From a checkpoint of a small mixture-of-experts model trained on Wikipedia: width 320, 48 experts in each of 10 layers.
Below are experts of layer 7 (counted from 0) of a mixture-of-experts language model. Rows are named router (the router's row for the expert), gate (a neuron's input weights, with its number), up (a neuron's input weights, with its number), down (a neuron's output weights, with its number) and show model dimensions 240-319. Each number is 128 + 32 x the weight over its row's rms, rounded and kept within 0 to 255. Numbers have three digits each.
Before each expert's rows: a language model's description of what the expert responds to. This comes from a sample of Wikipedia text that the model never trained on.

# expert 44
Articles in sports narration
router:100112166074107070159152103189147075153214133158129147169146129116147146088129111071096154126137138111127140087141063148138090088099098121135104100143153103140118143131116120112083116113125158207189131099151208110078129177135067074122153098
gate0:086128119149109069103103177142183104132098198124092137148096146089130133119150155097133138118093110118149118111099072106111176110138140119166190124150136058078136200068123124102127143115098212144134130149173119126089186158164150102118210057
up0:190117140138086097124156131115151108086134146150105160161142106157125093154119097169125138113111128060133075087133202153170086128119155195126149106163154093190139093082130109161146157242157093180057107150150100093075140133088172158157138170
down0:139143093072121083103062141144130163140133055090079080209182148147127170140100156138135150099082169105052044089122200125084140116135172112166134123048132104147149100110135099095157124156132112125126166080096061089116137160151111086123081155
gate1:075117211183138108136141170149136164092191114182175150143113091084120129126105192095120186102126123188127133165095119113112153142109092157121163111126167162083091110144144139136096131172145116132074128101121122082085179135137163076095124131
up1:084146111174160148172121089129103142153118140124172122129142137089121148122143089169059105129133075153118053125105119142112173206131149133111155145124115132119132172079123131142171136160096096115074068146116111133164066122133171122112183153
down1:046153132092110113068124154157150153171133211149088080133138163119136096128160110130123132161113180169114112134113109139151137141130142110125126145099085141192120159096103105095109150143155124124140090109089115144090078110191144112162110086
gate2:117097098131136106162106112139121119100137153147129195103108136092111103149052074091145117188051146137159123148146165090155130153127103088149128148120083102164154089064093117117117132135192126144121090057119142166148163112098125118161115138
up2:156103117167117097189112129083120170138106181103137221097114100121135127161097179143169102090116118126172192145165129077129155112157111128092121103100127202154124157097092078120171114098117149121070139136149199180118154151115130093158085102
down2:237095079179132114112131171115145164108111138135165158156139099107124098097105104133150140158125163102223094100164106133128063099142151100162157134137113110126180128124131165147153126075138160074184087165115110092087095173141112139147119101

# expert 29
Sentence-ending punctuation
router:118188124107180096135171122117178111121123152111137152150135152135177098092117188100118138164108200154099143124138150152077046129136131106142077156148193102096166170128100132147099198142136124145192117098114144133114138162091101102109144124
gate0:106143106208091068126112166124161106101129105151126143123098161102157126112141156135188145162109220167108054187130149088090119110127111149155142154090113198114148139087086119099109125072088151122150118104113138165108160129113130128164093176
up0:183182134055204150199107127126118167098152040132094093101145104109113144134131168119079103122110108157073103101164149161150111096090131143131126128166172045130097115141165100176176129185131126096103097147140119110113077128158167132098164111
down0:134150140085163160088118116115186154164122078123105143147136140122172139112075082114148141122137116171118176087106119157142180121128094113128155133139119069143131102176104082152099104084122133143165136138177141132138154070106109104146109148
gate1:131100147105112149133097130098130106107127087165120091177149135128160146071110183118149157151105152147169084160126123084075100084152158167132140126124118095096114079166151097109117157142121164122081107134162128158177186158119099145147071084
up1:041177127094133114163177107093180100120110134120123056126116144112148108094139168096136138137119144146105115093118103104144072170078146136133128170164073098115141106097060111107131142133149139094087083159159115128115089120146107054084138085
down1:184131187128151097143124159195117138072155131123094077085054173116132143120080151113174092106179181172175117193132099082103112145159118106137096138150092095094129194132101092148096130067157137069137134128095138084094133182151068085130126136
gate2:152088125075068157125125134096132097132163100069135162177159152102115093096146178147140103081121130161157133105171098151134118087116096108152136159114138099094118200058081141107179116160101033141173129107115136142122115083110096106134140146
up2:105082163108161194078099171098142117141098149066131109172141078143094063110127070113170118134060129148165120145185100181093141138109097141119160137146165111146145171055163134105145103147110047098078094053075113102090131120077164097152158140
down2:129138000165165154118032125110066128134133149177091043060095064144142141179129149146151056133167133126114088217126132132109097109119147164119100142151149150134189096128146141097203088105175171090164102107132090115116113089086113157148139122

# expert 42
Census and statistics prose
router:107139130111181122146142082157157131143101091162115122154171182154120107119124084080082135126145142100115203074124091146117088136098070150097104116139159135111110153141064118107146158168124127146153093124175147158103128171087092092102157069
gate0:110081141137177127123071050148186197112116095166142087131119125130109122181096125127099130193101137104082114152069135095123192095122137178142131102133132133072106144160128178120129144155067117117091085128134105136091177205085169150227092173
up0:135112127057138123098131096121151143097171168118114096121090124125134131217156103120207171130100096136104115086141082157074127191147086190174116152167073079150148142146129116099102109118144142157158153106163145149180145138111107154125145118
down0:126171145137092132118137100073142204099168151113109109119056102110193119136129154115173128161115171121113118109129120128192183095113139066140119134122112161131085140101093174132183082121173133121117121125113142156136119068170111127100076139
gate1:150147161117135161102145170085115090180137157117158079213089128134086192177125114160115142209104146133136157088140125161114138154134106100154050177140196119129124118190087100067138138187117104151123104142119112124199109079135111140122160142
up1:132107147135224158143098152113135089154129109169166069163174128162172161134125081165194145127156088164117171140140099160120170128114189146060135082100165123162169144142075127092129085135137150157119105173118110110094138132080084141152101140
down1:131101161091138141160170153147161142131090100098144126153127102190142166127080109136081115112131172134141130090111184151198183005166160164147121151100105159094072112197130121135186100159100113133139167110117113117138190086109097134128113163
gate2:142181152101146104169130101143148074131123088097161143125098142122168132141113136141088112086132074136127112105118090136099144174163055101141123146127080124183140102138064125166074085180157111124093097151143160136090149119140124148178138129
up2:136181095105156079161161135096193135039159066115147089114104131137103040078072134100160140123128096148199122124141114164090119169134137103175159152084144172175150124095118128149130131106130114106183147160128139128147194049164130090144119099
down2:132078183160152138161164150116182177131175149162095103098162163110111169134184143126165135179134101142097169164140152049100157111139129119157129153139139138167106116155096087125154181137124071097086137126081152110127145102166125169098145150

# expert 16
Mid-word name pieces
router:167141125121176126157130129138142075114180072146138167165103189153164153145132115111155110121180104100101103161150080103096143092074108161094135119169139127121133145097094054151092124089138078169149087047138167143133151160097133129166162082
gate0:160084160116054153083180090174183085145072139119121163111102118114142151102132129202147128146139142124139117093164153121069123205131172199172092143121153101121103122061170129175091143103174086110093125072135145164108127146098117136137140128
up0:123200104085156168164153078135141098109161110105155171155157053105192123159092156111147110125132118157137132147121048134087122131167160147135130106140160087129198175054198119146085149138050090172077122153121134142101106102109116146145135107
down0:122130119144083150145110144146148112126051115155148122129145128088147109101146061153092134113154146090113082102146177086117176075140200158094127110127094134135143069154128093140132169172128219105125088081127125154092164128157175191155079141
gate1:098157095103154132115075117114175117142073130090114083124074148144174153092099143104140111179139134182116141118121112106169123115124123146144146119142132159190152140200076120135124116182167098160169110128166138130091122071148173086192162075
up1:104191181162067119194162101131094133129133121126182106172111199096129113127179150149141110124156121149103157103097136159112128086134156213137119105131158120143191091154159096133099144145147172071141127122122121139105135148150127167157104123
down1:072144141174147150103161123126177049097144149111119116070132139147158098071153107162132157091128181129104175137137121134131102150193109127121084180097085129167115115134162114094176158145070190133125160121131147114162091175164146104155107188
gate2:128077124110153154158148126096121129139177124098092144126139114140142141107108129172155162141174113125122100150145157155084120061135093121156176175080131210102079128089087109129098154146162110117088151155134106123114170121170123063131126110
up2:131151195130181118165102110108159111117109077162157139124081213115193183085155172139135060092178167131164128097143140066141076163094150140149130115126105186099153134146124065117096155151179164134102171089139157115122148092130136109074159140
down2:126128127175165101121136143170130092138122139147108110068143199135108116127151110140124152101145132105218112132053128141112146181116157194080093149150165099157143083149162144083198132121077107106200076133119119133142152109103127142108160165

# expert 38
Mid-word ent/t pieces
router:119165178132101095201130073095123110139164086152131136172162122125142139136153161125175162148139116152109130132129105130140139097108106130104092138134122099097128184121111081096123192109124103149152121084138148155088126143092116132162153109
gate0:144087165163089158175095109162151143192137143166105148216134171101111088065169156132130175146174195143125100069095164075168133132136115167093171137047095097137146129112126122140137162086081149177187107168171149194165125157116098154107094161
up0:160148103132141115108148173137123123131118176136081173120089106113156119077145086087175117126163127099089132114124112092108061155096084165133148115126069132118164052149099156142129170097123124075166133077150117151095108112116177182172151143
down0:100083131126138122122093139160151057148132136149113203115094170115129160135160175159097104125077100159132077141156142109092125148144175104142132128083073160130151116140139133143146153184081100146146118164133107092096159149176159133181142138
gate1:133168156134114110075098116120149178086135062191128103138186116110148167142091130110093171170122125126186175110130141112135173105145122145150100169058160093148149095091132128137134141122119156100046128203129150169081116094117167154155151129
up1:175146133178117131177122148151102102137113114076126097137143125148155126113117122122134169128148152097141085135113127117134113110138162182107143101112106175204129116125137158061036097129081148168094105089184181098158130126046144122116129113
down1:126170137094167160119125135145107129102158160136141116190103123122131124103169166182140089156153139100101184176121110074169149088073110102195115093152161094167124127060126147064152147171128155087092136167105121125169111145140196123079206201
gate2:098111135157124118133111085112148092113066061110187148183186117143072137199147154087107158125148162134108066166129092089162122142124137153105084131110089156113099054137177127110134164069144137146136124148141131144163106138085180121154144185
up2:120108123172114161086142197153176191095149142173169114108084137102120184098125100192122103136134176034113178133153118150122110149148126120125119150114144097111137112113111189117141061144145136133081061104130168126119144115167069026140090170
down2:182129082130133128165159107125121109139076167159128117158118154086125177095146087120128131152195164114148144067159134115125108074132176166111088155130092105070179118154176148143138080140149114146137138094090162051170147133152161123114110111

# expert 27
Function words in prose
router:124140151096116074152161078149141071115177143115158156150159179129179147062117118134082136116142161112110157113150105169148123081086132161082109080183161051109123156031121115156126113091132134153165108101155162111034116121115100080121125142
gate0:133089194164176110112114095171107147109112141089150112095105145132112137104105187111135148116138148162133130128128096126148130130162141126178141102072075132165163150140093079090160145114123125076109125090086136193119084097157095124173128108
up0:075116085077129146135102156086182145187170119118051090172123129110151112114159076099087160140164083151176143113142089176097172096122148034062088168132126174053135097054151169113137107155111127178143110117211104136150209151092155161142128143
down0:184149137146148129066162149144136157126151118223172115150100079114133130115149172128232128105071141103107062131087153063127161155168083142112196105141149162124138142061129100124073160127148156159141108146097115186113150152150115093142155108
gate1:196162144194151125080086099109150141132124146175159158124103165120114100163120136157108110121123159126132152187142142141084103064158077130150107114181131155100164090163171089085132109199097100151088072157144189099109131119086156157146120198
up1:140154147202097089068081156049139154127102116123162097031130119133138136124121161148091054127092123047126161207174139142149131039090107142081072110108136045121102141124146120076124096135127162150121118119130190086122124182123132104125103177
down1:100118138121151134102075105062135124146148170117141159100117154169095130125197152171130110123144060122164126168122134131119086127112087149096159141115127151074112083134132126173160108074073165144133199137140161119142194176152109056148153143
gate2:146169152179186102130125146119131102159168126109104097091157133077157131109159129136124133096071108128112137073101130166128121104091155103166193104121145156159137070138144126123097166121131123115095138103142114155147123204114169093124137135
up2:142106140104125070130155123178095157126086161135166135112056147123164094129178127078160134151113147124073129162149083079146099112159132102065149152113118111101111113095120117121095078114144160108095151183175109099133100199052124112107106103
down2:113104157136076145145150101102166141175102083113128163144105163159099140117236140165122124095092137120112089087139139145079115110122094109164138115113141107110154134171122136147109117123190176092135106150124180161159119122122115162106184142

# expert 23
Determiners and er/ce pieces
router:107102154087113062175170065188190097145133078094147165152161146093172164141132146074137177132158120123074142159180112152058137057135072158085167117187163137098131136075112122111116145073140191146161101082098153129115128143093069107122115111
gate0:116152141116097080105140163117148139137165068079102111124082184106158147092098116078105144114175090121100130136175160135110136141059184021154099175134100132126083104136149126099147122131153090153124146151129149128150148170138165100118096146
up0:120187104150124138143142131122134126136101131114175155078103132085118126092094147099076159109083168130097139132143174098139120064094113115130131145151169115115101140144181152057092130160130084161151109094084192166146190157165138104141111148
down0:117155109095181115166134135113120114183168072120155142119123097083106116107125166128132111177113141076086154126116087158131100145125063133097148124134112165058099098202102090088106160102106085134100149108121152120094136072125062066120115172
gate1:105150077133140152083058153170130110166138152067089120092166169112145113110114160127148100140104071126168136103158158116168144144167119199153183129144175180104145179139170135087148123130093139114161108113111118075186128084112113109125114114
up1:149142091113127125125141122134111100145139138134064152114108069116098116139104135105131124101089131151108128102135167095107103177175169140145160126128105174122084089162135097121139147163114125088126144143089118078154102167120163149119144108
down1:115121156187068126156179109148118166140117149132121146143141164096138144113207148177145098097140129127134112139089134070077163122138063089121173184149140117124130122164159100120111129093085184128145174152067128134161067157134104118117110139
gate2:153168098150109089129140143140105103100101113134185151130087167094058110121134098152151145128049136078052116160091116111107105078097163149142146158128178105209100091152125077149143144138085123117135078138129131166117180180188151065168149161
up2:125120106101153126125098157151100163074136136064142183135149101093153124105121165098098118096128104201064145178126090129147119181110157116115129175152067183107098133140183091109168169106107137150174143190113136151132231137124138112146099120
down2:136143171138134135145139188115118137147134118161130112153135092108116152146073125143090074103141114157090103120190153115083123127152140123142142118137149151080132170129110130106152088156138090134072098142110141096147144141127093173109123146

# expert 31
Rare foreign name pieces
router:121146123087119170138185113138157164094156147159148120132125146145174127144171147144125105132162148122101115127135117169082073123069138093116104124115176104069115153104122145157135119115158143170164120129166130123064098169142088116118157108
gate0:095098158101113110138126121121085102142102096120130134150131126128077119169086135153157182139144126116062164081103132171128153149133092128101086109117106153149148156091108142096108089113118104116098110120134173078168191171088120178148126154
up0:131151159130111119140133067166156163145123142156082119120084167090133127150149100122154084132114115118116096120185140111195078150088132197103144136165120106123155157030084075106159080153134134073066137118131105117102141173100113128112177166
down0:109150120218119114124107130117123107165197135127200149156110107102136106149119165055077103141108134134054143150165189096131127166154126148099146154125109162077124157079099137104113187122116164138118128122146122130191135134078140096117136112
gate1:081120090187145112169184145194101167161093108122132119125143114095159117131073153140119121124019109110147098134134097140095175118117144149136062130197174185133162178130114125127106107144135077113106094146056190109156068194131134119170151130
up1:155093149141111102062122150116166105129184131122182133120082171127179062136088105102136143131117121108143136099181165116100097164071117105081101127099137087176126104189032158122188097106121199111125143144138141130096215129121159065093157140
down1:140131065091139149159123133110158160165085107073110066119153135102117209129105104124151096082181118117144171156187075079186144114099114099185161157106112109074126075146142168203162066103111055137107086143126079127102146165086113091144110141
gate2:135120149173129101107176073128109155172149081080119102095118167130121153051148060124120116131145134130045113123088113147127130151128071085118133113162102160181151142126068150163078170147116135124062094088148081137175158113143107125181147181
up2:153206113120126056164178103177087118128107101108096076141122126140139138096140102156132119145197140106167180105097066073128116118110144076115117128144149204166148141135093146141086169105092112144123149160119108135144167079111128092114166094
down2:119096093146150127175167114123134129194117090088147100079132151153111147092135134138078114155144085176099176077094146110087150093177166126093130164097121159108123116088089104113056153127061085128152105152107127127084093094117164140051141162

# expert 36
Vowel endings in Romance names
router:109138125066115092112157121129162145140147142158148140132177189124142168156158179110167177188150142112135176071183135161133097096132158135058142135196131151104101146128050122153126143138187118161187078114107168120135166116121119137144172139
gate0:143154079184140114091117181106138116104153117178109165167143127148078181144065119141097121071092138097202206112194172151172100030181135119150135055148105154155116095122147097161198119112122132113139062163144143147142106128141100136085136088
up0:093108120178081207162138155173143079084139163132096081107167123113148129115095137154125162139102112166066169157119125148154138096131107126175134180159137108100138142145168111085116111131194130104110069122133105096054094080138082084103117159
down0:148114141122157116104092091117162115126099109160165176083166129155137068126130124106162135134109120110121100197152086134130100150165117095135135103136099166148124150138129070097106117150151121127183133144163146157076118142150050157134089153
gate1:140127123134057143102159117086146164151104080107132153151153170168149156163137107060182138117139130147179133119144141126165176116110190153144116160112127166099117107093116143116146195153099146104125126099164173184092140142131141117171099139
up1:100148126126154144085124151109139153110172123090102093123106078159132146141110112135097085074114178124104144123137145152219144142178178143073134127146098133145177113137113248135135177134092148118094081147127135147127125106196055098167086139
down1:090125148140146112125106115131144142126054085087144153090110124105135183128132100135120078102115112108150104129099138180079112113127119140121127136141127084152136114140105106125078082121048159158177186100104112113166085144170147137117148091
gate2:115122132086124104128141104107131142085071155142176147180120093141077114121170180125104128132127060126143191133125113143116135138139160119145116185169138146084132089156102130141164179087133133055106113114096074137104138130113075128120133158
up2:172138137136135162139152073077141170178076183139111105114085117193124171081147127118136110091167110130093104111088166197164044131131174122145118127114071116117174130141075177136093143144139126104091069094153172160120103114148099138165087162
down2:189128098139092080113116103184140070140184072080087120093164177189104108104077146099158165123106166116127119153099115093150090164097128183079153105138092111103125118124163193122146131122157108169148102174114132194168114096151135178127113078

# expert 35
Noun suffixes
router:142128160167141098145128090160154089146139145173153179162161170134152131122133156088168096157157136118070118089167081144137136088116126116106067122177184112091177152085095093091165169072186100160145093075150138111120136168099105144129152104
gate0:138074147105077140134106155150118171134178126103173095097108111111161148153055094121094168157136116087115169131103154150075083149158126182107144118108134124126117149117128075109116130096106124144148148188131135105138114108136103085078132116
up0:135151103120130169122134055076143110090151078089142148082076139180119166115077137132156103116092151182081134107139090070089125141165113113111098157141128151111169116124121084137171102099128143116144135091099188110189097077193067104070129073
down0:156133085123105145157132167182130060103130080147095150139121167121167123136129105131122125123139116084101136109091143118091122122165160109096154141133129130129148084119129113132185106150113082040110127071118120159119119097158131100121097130
gate1:159109207108013115145121118130185159148087111181182147160091133129120111069110081154174139152140134171181165079048113118082135117147142137138123077123129122077180095149133112111101127154107119133122120158179129140143142103135177163058107114
up1:122146099074117082153138103087147057124146131173095142116128134127119137170123142143125130187157148148054158105192133153139094158140094099092142150098179114106099134143103137111083109098170141163107106145096134095113182083180157155126060071
down1:130177092148130131113115125107168160118144087184112102112092070157116092143175138139089149093164137162085083079116137097087148074118112144169146154134102082179135139097088142149133138126085133128120086150177118123138117098127163133060141067
gate2:122177109162140148145163060092155131162178084091157132168122129153079157094085125150116119171168092175164065113118184059108108107147108156122202132144128130114127125081166102179119080139145138132093166120187114130160103139135139179110132104
up2:099110096101121125161115188167128119129139115102066123107117081159145078138116091126143120065069169169120129098150133184127127209126106081093059184103154174112187178105153123099102140153112106071119104134124108125147136096124125093131148152
down2:086133122138146103129128153172138113095121133056118154097108136100146090148124140185140112159177162142141170120114125163131116158130133130103125079118158095134109166136149120125085102147157150184139134156126132167161113193046144093149204176

# expert 41
Table and field separators
router:112200110099158134174136141153151164159136192108130143145166144111146156149161186105155118159154222099073132077126095135074075117123117121102113103130162142111114178111134131126141152148145111175175127133175118116126128110092093149089153101
gate0:054174096115118075109123145164113136124097118089120088130146173137157075088178141101118131075138130116139148171102086093146078090106175123132146080162147059126138151093133120137109157119126105104096133060093154117142136156128113069098144189
up0:105105104099120102119128130136120117130098157150084159093132147149128121111148173151128106068138196164133111142134121145116142154162167163113110131173168206156141068098099157131116112156165127156101105136067146107091127088141117150106103145
down0:103124150156081120136144150106133128199112144081090142127145128108160064132108141112122067148149151154145088079074138158120089161169181218102142117176109105143037147117145128130085153192082210127143147046158124154163131151078107111146085107
gate1:120162147153112085111108122205092195163147122125100161165115129123135121117154148102132195125168129109099108137078066162138198143136136106112188162086120129088078108090083177125129177158127133108129123117161116108066099104131141125143211129
up1:163154138147144124105164078182099126144128151102146124160065131151124100121127078089140154104096146072090120153120117061113106158090143045156180141114138122177101112164176158183080148067173135152141176151118186105136124102128166169148123091
down1:168133101106167100117154149123096159094088163137149115140108096118120183120128180118157098118133117108131093111131203127136073143146087078118141164124121166119111146123113125115113146155108126134098184164076185105105125112164122096201146196
gate2:142152119151172125131150118146117155136119135094117088120102057147178080174102121180161095148123109080107161113085131145118146161081054145122148126138106156153123137121118196098115116148123109080133124093128143101172100108043104101107122187
up2:141196160178123094129126119164125136144108117095131090130127139098184069155077091091175111164126111110104184137070150072153182127112099136130138091190095192170184162134085172131145127104127112153114079081121143119215069092078068071128090134
down2:113168099094148098169149166120098154093151195087094112111131121152112179099144094133108161145169107086111119191143104105134140116129139117107099090171146137134118126143151112126133134159111109116120105128125079145143124160140138043118144142

# expert 3
Word-initial fragments
router:154164190125131054174140085156124091148174099131122145143163144116128151119153149154111138187117186170089107117143106157119101093126131096135070125175193101097186185082145088173180173075156157195153090102138141160158134125092109119119135168
gate0:127203127174146135179124106087164176126128166160148166110142153129103093167079146115127092099095180102067148113068150079147162111135127121124128104096163124109136063079119219137144139141124116132115137109154084117137168118131095098165144114
up0:103160101142126128140152067111125063122084108056157110127132072160169084155093155129139125153166090107082156115145176155123168152106085095139161115182154113147147152161092109181113102119079129145173113145103150183100187165118109106093152099
down0:193133133203124148098146100101077088144160112159128138130077107100127108092115158193085112111147063143099116153080131075106103133067182123160149161123105110104125143128139099151129119096189088079135111118083128147127118129103151155080127101
gate1:174087177153121130145126141114119117163183126134078154165163097140148199105125130126138195152146149142128091141167142081065084121137113126079130069129117079144184136111162124126081142107138178115103154125165159126175116141149141151129200107
up1:142120154160099092144136147149158119140107137136127126095153172096135097116109068152170136187152179135165178100150203118134115128075136135081129147083131127065061160167115111153113132136108155122122132117183074086169101113127126142130138117
down1:105085133152074139156110084129054099106103118128130109092151177151187118165138123175099096114152137120125089108074107093164093137126103144138159099116161138075138165143107131106170109118154155186116145093101124146134098141122108103101115108
gate2:110162135090062099087084115129172101082149188146154195131128114125102152105126139163137111168151188158100122074120142066159128120108155125134152061158138155156127177185103156098132153138116078108149113157101155122109166200169206124168175149
up2:165164138172184136184097143155157110132133136086172134114076107123133090095172139092204118125091144093104110131157148119140140108134141086119116143133144134202140102105146134167069170113093124123071139096118098110103140114148138129148121152
down2:149140105170140151135175134107141113118158142124153187158125124095094130142103072090156165134151095143138154162081127124112081137142126164146152193158084151145122104125142136110087097109081145124066142141119086102125155109122103085111140122

# expert 7
Early-word fragments
router:099169146142102099151109110154153120136124103174124157169159156105164138105127136106163162183114134110115161088149142135148124133110112136099098089163143086103130169106061162152127145117118102163117084085128152139045134162096042127175132120
gate0:183151118118106124142054094109096125144148120140126142103169149151133136113113057143094097116137144144148100188087146184097114143094063135146148161122135178134148107102129172126143110168055122119159143115086111159145054069159159150179076165
up0:152065141069149164101143165102105097157101163135115115151152137175081155106129174121162193211115117087142158138142121128190128165130194078135090166186069149157107174149109155108059098133107117117125066158126089106076140137153156100108195210
down0:160156192101087122176086138119149120139125117078160112115153171132124148132131140139132155101128130147176118118076105175085141149046112139137137045148108169166130160061189159131147154131132184114114141124190121129192166115083136085142105096
gate1:081164079108182138135114178117101142124108100133157077125134136067140101092121152137164100134118119131166090104166132116175151159126133148157119134146043147125174119153085165119079179157105130178080104129107152087100094140122069113110107088
up1:122174155124128196113154053150139140133124147081178090118084037194105121125124180084102134170077105085166128133116106094132127119130124032138146158103182120129136067131085097081147051100135154136096102166106129132160091123158134185137115124
down1:123081218101146108103195067161148137156068083093132101123095148193099141156117125073109034135151105133069090101169078134136149128148062102116185156154077103111136166118123121108194096124185150132081169154166142155115080162148098078128124129
gate2:071100154167105070158124175153065118147136122120164119089197152115104110151151133148145134091085121090145162146137163090169107116162090050054172123090160099078142146132160121113159127144161154125137062179132119105057113120116162114150145096
up2:156147110134106123134203109127142087059140124181105141153136116095107144131161134123132140091191115128081143132144104095163117172153134133132131128164061160141127169145125116121145146142182132105172130124104116098190091120183152052110123094
down2:121138074129148119175104142069160126111086134114122122109115147109072185099123154184103158168111115163095156077116133200150115147111098120144147192185171093124080166085095141140099049091148084140099088084066109110133107113146096103118183086

# expert 15
Personal name pieces
router:113147138110114119159140144139162113088181052138150197163173147173171159133120132137156131186121137090078096089169124180123070115120128138105046089152180083089156134104097115145087127119209127179155080093105163112108140146137099098133138061
gate0:136114116126157112124122117138152161061146135070177150187132106093124109164092152145147103157115154150197136103081121157077204133181116107113169088128163140166078074117158130127047068103190117104043140141091142100118153094103122110147109135
up0:100099136083113050153096166122096155132105090112176091189124123145156121076099110140165135212145137161081114094085154154126133128146147095043129090057116170096142098152128120133113175070203104125147160102148138114106155157085113114077129122
down0:097125124156142104122135085090168170091156103137110099163108089142161085163070159091143148143157129136102155120179135112104138099094144067125154119108147111112081142128142115118118165152147163138149212150146073145046172126140150109150116126
gate1:113158106151139105137070119084151132087150138051125149100177129089116088065100204105137124129201089076118098096168128122050170073131166139117163154153098117142112097151111119093092130150088158177149124125085142152123214082139163150115133130
up1:127164095161144149114126145170135180147154151073098153099178106084094144094192160152117129119149112088091130082149118113121143079135121165133130221109098106135079205118102146079187147177068168150094151103138114111134115119114145137128143120
down1:124159056133101150185170114070122142125101159106121166103121103149133085096118092153168172110167138096097111137082131116100146119199126149129130139101148132114041102132156125131128093160102162157121076136176103184129174093185122185136098142
gate2:121155101026164152079133088196062134139110094096078103138167172132097143073112106157113117156078094152105111118123095063057094153120100187099086125140134118094145194115154118180165145109125133168091160135096154075070084096145081108113120143
up2:148118121180172128131165084094154109087149103127121173133065098072113161129132144093096160102197162110132115130086155116175103142161159099096113139179128185061098176087096142175153094116129070101132098105170087173144129155101189161140076083
down2:097150182101083090108177111139144139146091115115104128179174077166117082164095124108108150123138164181133128150082104118154119133102151132075073114128151101135126107128100102135067117103104132180185133134098139048154129122106150109157118078

# expert 2
Mid-word Latinate syllables
router:086191166082169128186146108171108147136142079142147166151136193165146124073141172098141187233164133154152100129100140118162090085160134127096128124149158149125169162117118049132130129066156182133216078093096171121049132105154093121155168138
gate0:147163093175114123167174187171196160109086115134093122145163121150121111130136117115121088164099139193138155108153121159139125122130120108130129130095089120116140077105128140119181134055156146136110111141142111069135126166190114058095139149
up0:124155146136143140050143084092182099131153097087145143127106099185157153077150118130136131090137147146086116128085114171094097171149191097121119130082122139177095165150124098152097071123137120143125151092119111124111090175199171137136122152
down0:239112139116145120169141147121145157153151229137119134097094133079134169163154140191148085104161167139159163136074142119119107158192128143107085107173126100125155112119156106121160105142113155146122127171110120127122196090207138140122109139
gate1:094146139104097073208125158114149057105137154129114188109123121128115135112146108108129144089132146149143080117134114129142060125083112129056150129088191187165079098122148114153076197105161113174187150147123128087136140092143119102069114105
up1:124147151142087121132137162175156123102189173162192113120128044139155117141167108109119183137132145214092117098105078108095118078166212115126152120088151178159123132146181128161157130156186158162150172089042153079167160140164102115124099083
down1:074104204086097178108128157126129086116105058098150144116114151126102167104139142103055085142091066147156112144095112103064180132105131178109170160126149106136160125171103138147178162119152135135139108161126105148172094154094166149097194119
gate2:145114148148103131163102151139094180128115130186129112071116091182138145131119073244153105063147064170127146149129095186119131109086168109135132119163161163101135126157140161137163143084166108170086123123133106106116147126153159146162171127
up2:154117099131126137110149137121098107113185072140107110120120115122146117138161072163086150108171112126128070164155109108143089150152083125087120121129110169102092156182120104114141110155157065126138127125089128168127103126154093120105129138
down2:159103132155139128151119142148113150109110132123108149092143032117168126138113118141157067092113152132119167120121090077164162140103152047120159098095168171148146172158156153154093097127109113110090134125151163055092185098176150095085075066

# expert 20
Slavic/Spanish name letters
router:067232146102103121123123089157155133100112132116171187152112184086168160104147152119134125144117132074120121125118102152132135135146106120085116089153180134094144153132146093146117087080156083168194054074176153135100131176109123122127121135
gate0:179123120117173150152181121164132095158084166058151085137121138082120139122146146149117084089090106135098147150087134145157162155079157081071148124102096097113065132135155133131144104126084089076096104097169072103130167097069110081084131101
up0:154139165183118152110189133106130080138127128166170136103088120117099114153156126126121090150115094100134138187127129171127157099144141138169138132173145131117096155150159167166106112071178108129170112163122178120156116139126069127067170114
down0:142164114156160159141141166142081147137140149157166137073144109134094055182124142112156136130109123097085155097081120173174115123124177123116100098141188146122150099106148200119104137099141096128122131085134116147076096152178104113094124211
gate1:121124125107157113095093142124109146159181146127153180103112092115106178122183107110123164139079096126106103151138167120191121094137070122064130105113044140192162115119096135100131176061112110142053129148116166118150049096094174097137104164
up1:106135120083100148139169127127103148188163113123154113083116119152079133125142137095155104136096140141190137119144127174191108180127091165057160128129142094184070156117128148188090129189089116121089141079180175116182196076163067156069155166
down1:127106144152146111125103163144093059128143159138114120143134163184076110141103127147154092081159114121158190099149166126149111129177159150141135076101073083096147101157142149110128111095114046139129127107137102119123116164128159142122109172
gate2:106096110192143120179167121108146151105103124167099140198130166121089071157110168071154133168106130130154185174119153137117160131121144190098103153103161174090115154084192169109124112127104121131113134136129084157094117171105170125156172123
up2:185117167139116094113116137108160048107092112172119137156124113135144116169097129166118171140160132175147142114154121139103133135155149143146129185077135109172165124148167132087116159118124169149073146158115153121163117039131141160085138104
down2:128159121166123141133153169106134153103088154121094119167235220186132159135180122068098124217126103125109128112162108132131130135133099138119137145124117112095066121150081127116101158098151133166146127136149178077144106150154153120136063170